Weights of a small mixture-of-experts language model, trained from scratch on English Wikipedia.
Size: 13 layers, width 384, vocabulary 16384, 157M parameters.
Experts: 32 experts in each of 13 layers, 288 SwiGLU neurons an expert, a sigmoid router.
Below are experts of layer 10 (counted from 0) of a mixture-of-experts language model. Rows are named router (the router's row for the expert) and show model dimensions 128-255. Each number is 200 + 40 x the weight over its row's rms, rounded and kept within 0 to 999.
After each expert's rows: "mostly gets" lists some tokens that are sent to it at least half of the time; "comes after" lists some tokens at least twice as common just before its tokens as in all text. This comes from a sample of Wikipedia text that the model never trained on. Tokens count by the router's weight.

# expert 20
router,180,212,172,232,202,189,210,205,143,225,185,188,197,199,120,244,202,212,109,141,265,208,190,177,231,249,286,159,216,187,247,176,182,226,190,242,208,158,202,190,209,185,232,247,212,174,188,198,188,182,186,207,231,253,176,156,130,259,170,156,198,179,236,227,136,186,154,223,226,224,204,177,115,144,211,163,145,239,261,216,187,229,243,184,233,177,269,215,173,176,232,119,135,200,237,184,144,189,232,209,154,265,197,213,153,231,244,161,195,202,301,212,216,177,213,227,250,186,213,207,191,148,239,287,172,236,242,197
mostly gets: "\". ", ".\" ", "north ", "east ", ". ", "south "
comes after: "the ", ".", "his ", "s", "S", "==="

# expert 5
router,202,172,199,240,182,145,293,115,131,222,244,204,214,187,153,253,298,192,197,137,220,269,240,173,178,194,231,197,218,242,242,148,174,204,127,257,221,142,173,239,236,258,230,214,248,167,159,190,114,260,212,276,185,247,207,155,140,205,200,185,238,191,180,233,204,235,179,248,138,217,242,177,206,140,211,199,231,213,236,172,212,280,207,217,177,236,270,217,147,224,241,149,138,189,150,217,240,175,161,243,148,334,181,189,197,213,223,159,178,210,171,257,244,165,155,185,231,208,255,199,203,168,184,207,213,268,208,180
mostly gets: "MF ", "FW ", "136", "Pos ", "Turnout ", "Swing "
comes after: "| ", "|", ".", "–", "; ", "==="

# expert 9
router,217,192,177,264,160,137,172,174,165,211,234,108,227,247,174,222,218,238,129,172,219,282,220,149,217,226,198,172,250,233,252,191,256,214,162,194,277,177,211,216,258,294,160,184,268,163,220,177,96,189,214,205,197,282,230,184,176,191,215,236,255,203,251,218,150,189,203,203,235,147,168,207,157,214,192,236,227,271,189,214,180,222,176,184,176,244,283,169,173,224,187,145,174,214,212,225,157,114,225,300,141,334,168,216,155,232,190,181,240,198,331,239,288,161,205,157,209,184,208,185,174,141,185,216,175,207,198,199
mostly gets: "$", ",", "_{", "€", "ft ", "⁄"
comes after: ",", "1", ".", "2", ": ", "3"

# expert 0
router,166,203,200,274,254,143,294,212,173,125,209,199,276,199,135,198,247,159,173,159,241,304,230,160,219,241,213,181,290,192,188,194,213,209,162,210,268,118,163,195,228,260,224,237,223,210,135,184,133,223,178,255,220,293,263,147,205,175,197,196,220,236,296,250,234,236,181,188,189,160,204,173,189,165,251,198,199,201,197,183,162,259,230,206,111,167,255,179,186,222,198,160,132,215,240,220,188,193,198,220,148,254,143,215,174,204,214,196,185,203,222,195,222,157,216,211,248,219,199,190,137,195,194,245,191,201,136,160
mostly gets: "JPL ", "±% ", "MPC ", "Votes ", "Episode", "Pts "
comes after: "| ", "; ", " ", "–", ".", "% "

# expert 4
router,163,173,256,247,135,149,191,155,162,216,289,205,196,216,116,223,258,202,167,150,221,242,246,140,235,201,234,179,227,235,249,194,243,168,144,191,198,159,164,229,163,261,229,201,197,196,176,174,199,247,159,215,268,192,201,118,219,197,156,268,185,165,279,217,220,249,187,223,248,202,259,185,167,160,180,208,232,251,224,192,161,213,223,134,143,160,223,222,164,225,216,230,138,208,246,189,192,179,176,199,222,254,146,230,172,175,223,167,187,161,239,231,219,211,227,144,243,206,233,246,178,188,240,239,206,236,189,139
mostly gets: "However", "inv", "dec", "exp", "encour", "equ"
comes after: ". ", "to ", "and ", "\"", "\n\n", "that "

# expert 19
router,219,154,178,281,183,148,345,143,184,172,265,157,241,189,269,220,250,164,151,155,256,287,206,243,215,203,190,135,226,207,252,211,146,138,216,254,224,188,194,188,220,261,186,195,227,149,122,157,174,204,115,217,187,228,195,204,230,201,211,175,215,180,231,231,162,260,165,253,274,280,225,149,162,197,211,213,282,220,239,185,169,227,227,221,158,145,246,238,145,247,198,160,167,186,219,188,198,189,177,261,172,239,126,219,242,228,178,201,234,222,235,320,181,218,184,142,206,123,204,212,171,167,214,199,194,236,219,174
mostly gets: "was ", "they ", "has ", "would ", "He ", "she "
comes after: "was ", "is ", "were ", "he ", "be ", "It "

# expert 16
router,127,203,178,263,211,140,279,190,199,177,241,179,277,209,181,221,243,193,170,212,247,323,257,127,229,203,238,167,250,227,226,147,243,177,194,198,264,179,190,177,228,270,225,222,208,157,178,205,112,258,232,256,230,214,248,158,149,143,166,201,231,176,269,223,127,214,154,233,239,179,154,149,189,156,254,220,271,207,198,227,216,247,217,176,194,162,236,215,149,224,199,148,120,202,192,214,234,193,181,263,128,275,204,208,188,146,203,185,195,213,194,204,203,117,193,161,259,207,176,199,138,182,175,207,182,217,188,128
mostly gets: "AUS ", "MC", "San ", "CS", "FW ", "Chevrolet "
comes after: "| ", "(", "- ", ": ", "; ", "the "

# expert 26
router,214,149,147,186,206,143,179,165,150,164,231,223,245,195,179,231,220,254,230,162,219,373,186,156,217,236,201,169,188,194,249,140,193,234,146,167,248,167,195,178,188,276,201,255,266,211,190,175,176,278,212,215,259,145,215,183,188,182,127,248,236,176,309,188,121,216,167,195,250,173,193,216,170,165,223,249,245,230,167,212,245,236,194,184,126,157,264,253,166,230,238,139,119,243,154,205,221,159,170,174,138,197,160,204,205,199,246,208,236,199,176,218,213,187,218,174,208,147,216,175,146,162,211,215,206,244,254,153
mostly gets: "David ", "Robert ", "William ", "Chris ", "Peter ", "John "
comes after: "- ", ": ", ", ", ". ", "= ", "by "

# expert 24
router,206,183,191,200,223,174,286,170,160,162,242,175,224,201,215,169,219,185,179,162,229,290,247,197,214,211,215,151,252,215,262,215,204,241,210,269,227,208,168,186,197,218,213,239,189,244,195,212,154,222,136,245,212,185,255,185,215,163,167,174,231,195,225,230,171,170,176,236,240,233,237,198,186,154,225,171,257,265,209,187,145,211,257,179,127,201,233,231,170,277,230,208,201,205,190,143,207,169,136,236,160,243,150,221,244,127,199,233,201,181,212,260,221,204,249,150,275,178,234,234,231,179,229,243,162,274,187,163
mostly gets: "director ", "Minister ", "member ", "politician", "professor ", "footballer "
comes after: "a ", "as ", "an ", "″", "was ", "-"

# expert 13
router,207,209,134,249,171,177,119,203,150,182,183,156,196,250,162,236,194,224,153,180,231,199,218,189,241,252,244,141,229,225,235,186,196,189,197,272,242,195,225,200,208,233,195,278,242,134,180,185,133,278,136,224,202,137,197,150,177,156,163,234,220,188,194,247,213,208,185,248,236,209,199,172,143,119,152,202,203,241,189,257,153,207,255,218,223,210,254,236,163,201,227,177,206,223,187,181,156,190,156,150,175,253,202,220,149,230,219,176,206,227,180,295,205,187,251,187,220,162,268,199,188,254,198,237,212,236,217,166
mostly gets: "Born", "| ", "significant ", "Died", "there ", "additional "
comes after: "\n", " ", ") ", "0 ", "1 ", "2 "

# expert 10
router,196,137,161,252,190,164,291,216,132,133,151,120,220,223,187,246,229,178,190,136,257,325,222,169,201,252,173,203,194,216,220,97,185,187,260,217,237,227,224,190,187,217,218,161,253,169,168,155,173,223,108,231,254,196,219,177,193,156,171,282,229,140,243,170,164,242,150,194,246,219,186,186,194,196,217,173,214,281,155,215,155,253,233,182,175,161,175,204,176,220,208,140,161,196,176,270,116,142,189,279,177,298,185,259,143,213,267,175,207,210,206,157,210,222,234,186,223,152,227,179,167,128,266,202,157,190,239,161
mostly gets: "Catholic ", "local ", "County ", "Syrian ", "government ", "Railway "
comes after: "of ", "the ", "'", "in ", "-", "New "

# expert 30
router,173,230,161,201,180,199,214,164,150,176,266,203,255,265,177,217,259,229,231,155,190,234,213,174,241,250,222,199,215,275,208,243,189,184,194,145,308,110,206,195,104,198,194,201,208,261,175,231,130,253,145,273,159,222,261,209,209,140,196,212,253,190,186,224,199,241,228,278,267,222,241,129,202,135,222,205,222,270,257,208,179,262,249,105,131,217,212,228,224,193,242,246,173,209,249,212,209,193,198,175,218,242,207,220,192,170,219,185,260,182,231,231,206,153,207,190,206,144,197,181,195,215,246,225,203,202,196,218
mostly gets: "==", "===", "== ", "=== ", "====", ".\""
comes after: "\n\n", "–", ".", "in ", "In ", " "

# expert 27
router,208,156,174,300,217,170,284,159,189,176,205,198,232,180,225,211,207,176,195,106,210,368,219,177,210,247,220,194,235,196,198,164,207,157,180,201,170,174,181,186,257,255,218,235,244,142,148,165,188,254,192,290,162,222,218,187,175,175,205,212,224,199,254,184,123,262,148,215,256,132,201,183,90,204,209,184,219,228,237,200,199,209,230,194,137,144,245,191,174,239,219,140,165,188,144,216,193,177,214,260,159,168,152,230,144,234,250,208,235,260,153,258,188,205,251,164,288,180,196,229,184,150,224,209,159,207,219,121
mostly gets: "School", "England", "University", "album", "film", "women"
comes after: "the ", "of ", "and ", "in ", "a ", "-"

# expert 12
router,184,164,148,276,179,144,259,213,118,259,206,168,211,190,171,187,180,214,179,173,235,208,196,164,242,223,208,176,179,231,242,146,167,174,176,267,271,136,245,210,200,204,197,207,204,175,116,157,180,185,136,264,212,236,245,175,185,176,193,221,286,149,239,243,153,226,166,245,227,210,210,195,167,205,247,146,223,239,216,185,151,258,264,178,151,177,205,178,246,197,286,131,130,206,216,182,182,181,236,209,186,254,145,178,181,286,244,126,232,185,151,221,143,234,139,179,201,182,243,225,207,153,145,210,255,250,276,180
mostly gets: "and ", "various ", "different ", "their ", "entire ", "those "
comes after: "in ", "of ", "for ", "to ", "at ", "on "

# expert 25
router,216,210,161,239,156,126,222,173,120,188,202,188,192,212,136,217,265,224,199,171,208,255,185,108,229,263,192,137,248,196,258,210,263,146,230,259,258,197,182,133,150,247,229,242,245,258,130,195,203,273,170,250,208,185,188,180,161,121,159,216,233,122,208,255,188,274,200,247,175,162,211,175,180,129,196,190,269,226,218,170,262,257,216,188,165,196,263,190,216,153,181,175,156,217,236,141,121,132,236,141,171,234,153,260,169,219,203,156,171,169,241,259,245,130,135,189,259,184,223,227,200,195,227,160,199,217,193,263
mostly gets: "who ", "when ", "which ", "that ", "because ", "When "
comes after: ", ", ". ", "that ", "and ", "). ", "but "

# expert 11
router,174,195,191,196,140,166,297,222,216,220,191,157,238,246,251,218,269,142,188,194,234,272,226,184,237,242,177,159,225,176,209,108,182,174,210,246,274,168,164,276,184,237,206,252,214,203,140,182,110,227,163,267,211,225,250,219,191,219,214,180,213,148,168,248,193,212,141,224,211,203,230,179,211,135,206,172,224,252,206,188,164,207,218,211,150,189,224,188,168,232,246,204,159,233,211,155,185,135,121,254,141,228,156,214,156,154,183,178,208,171,282,194,228,160,207,187,252,198,149,211,183,106,179,213,222,200,190,181
mostly gets: "Preceded ", "See ", "Succeeded ", "Votes ", "Personal ", "also"
comes after: "- ", "| ", "==", "\n\n", "== ", "|"

# expert 23
router,225,164,189,214,148,169,157,204,173,148,247,176,250,191,151,198,230,136,235,153,275,251,242,133,207,204,199,141,210,169,226,189,210,231,189,204,306,139,208,156,122,194,169,255,216,171,158,194,180,248,136,241,252,202,199,185,186,150,196,249,209,170,246,245,174,200,203,271,232,209,219,205,140,168,243,139,201,245,167,158,231,295,188,213,153,266,287,209,189,206,220,143,194,210,222,225,157,146,186,231,196,241,108,234,160,206,191,227,201,204,212,198,229,189,261,145,218,212,228,212,179,177,220,213,169,219,239,201
mostly gets: "before ", "However", "After ", "During ", "According ", "when "
comes after: ".", ". ", "==", "\n\n", "===", "In "

# expert 29
router,194,151,182,257,150,189,134,184,119,169,276,206,196,233,181,246,208,192,197,172,240,220,234,147,220,207,191,148,244,214,240,176,175,218,204,218,259,188,168,253,258,224,239,170,220,151,151,211,223,231,102,243,212,171,248,145,168,187,200,286,225,130,294,234,189,242,131,171,222,184,185,126,202,196,215,228,269,279,184,163,151,275,163,197,181,241,268,221,196,260,250,201,214,214,242,212,149,175,232,182,191,266,178,278,220,200,226,196,240,215,114,211,196,203,243,185,250,151,197,209,208,199,254,254,191,226,201,243
mostly gets: "′", "″", "°", "\n ", "named ", "Phylum"
comes after: "\n", "|", ")", ".", "==", ";"

# expert 7
router,186,168,171,207,193,149,282,169,198,121,174,173,171,209,226,242,195,166,132,165,229,310,203,222,242,230,198,198,225,175,237,193,167,174,244,272,235,170,189,196,168,206,250,180,157,136,201,185,123,243,167,243,256,256,232,125,155,139,203,217,223,210,217,186,170,251,151,201,206,226,245,226,217,202,208,202,237,212,204,213,143,279,256,277,228,157,272,220,186,198,258,153,143,219,204,236,151,126,192,228,111,257,204,223,160,183,270,220,214,222,233,169,241,177,253,166,248,259,203,180,191,172,274,220,224,204,226,155
mostly gets: "film ", "game ", "life ", "group ", "area ", "service "
comes after: "the ", "a ", "The ", "his ", "s ", "their "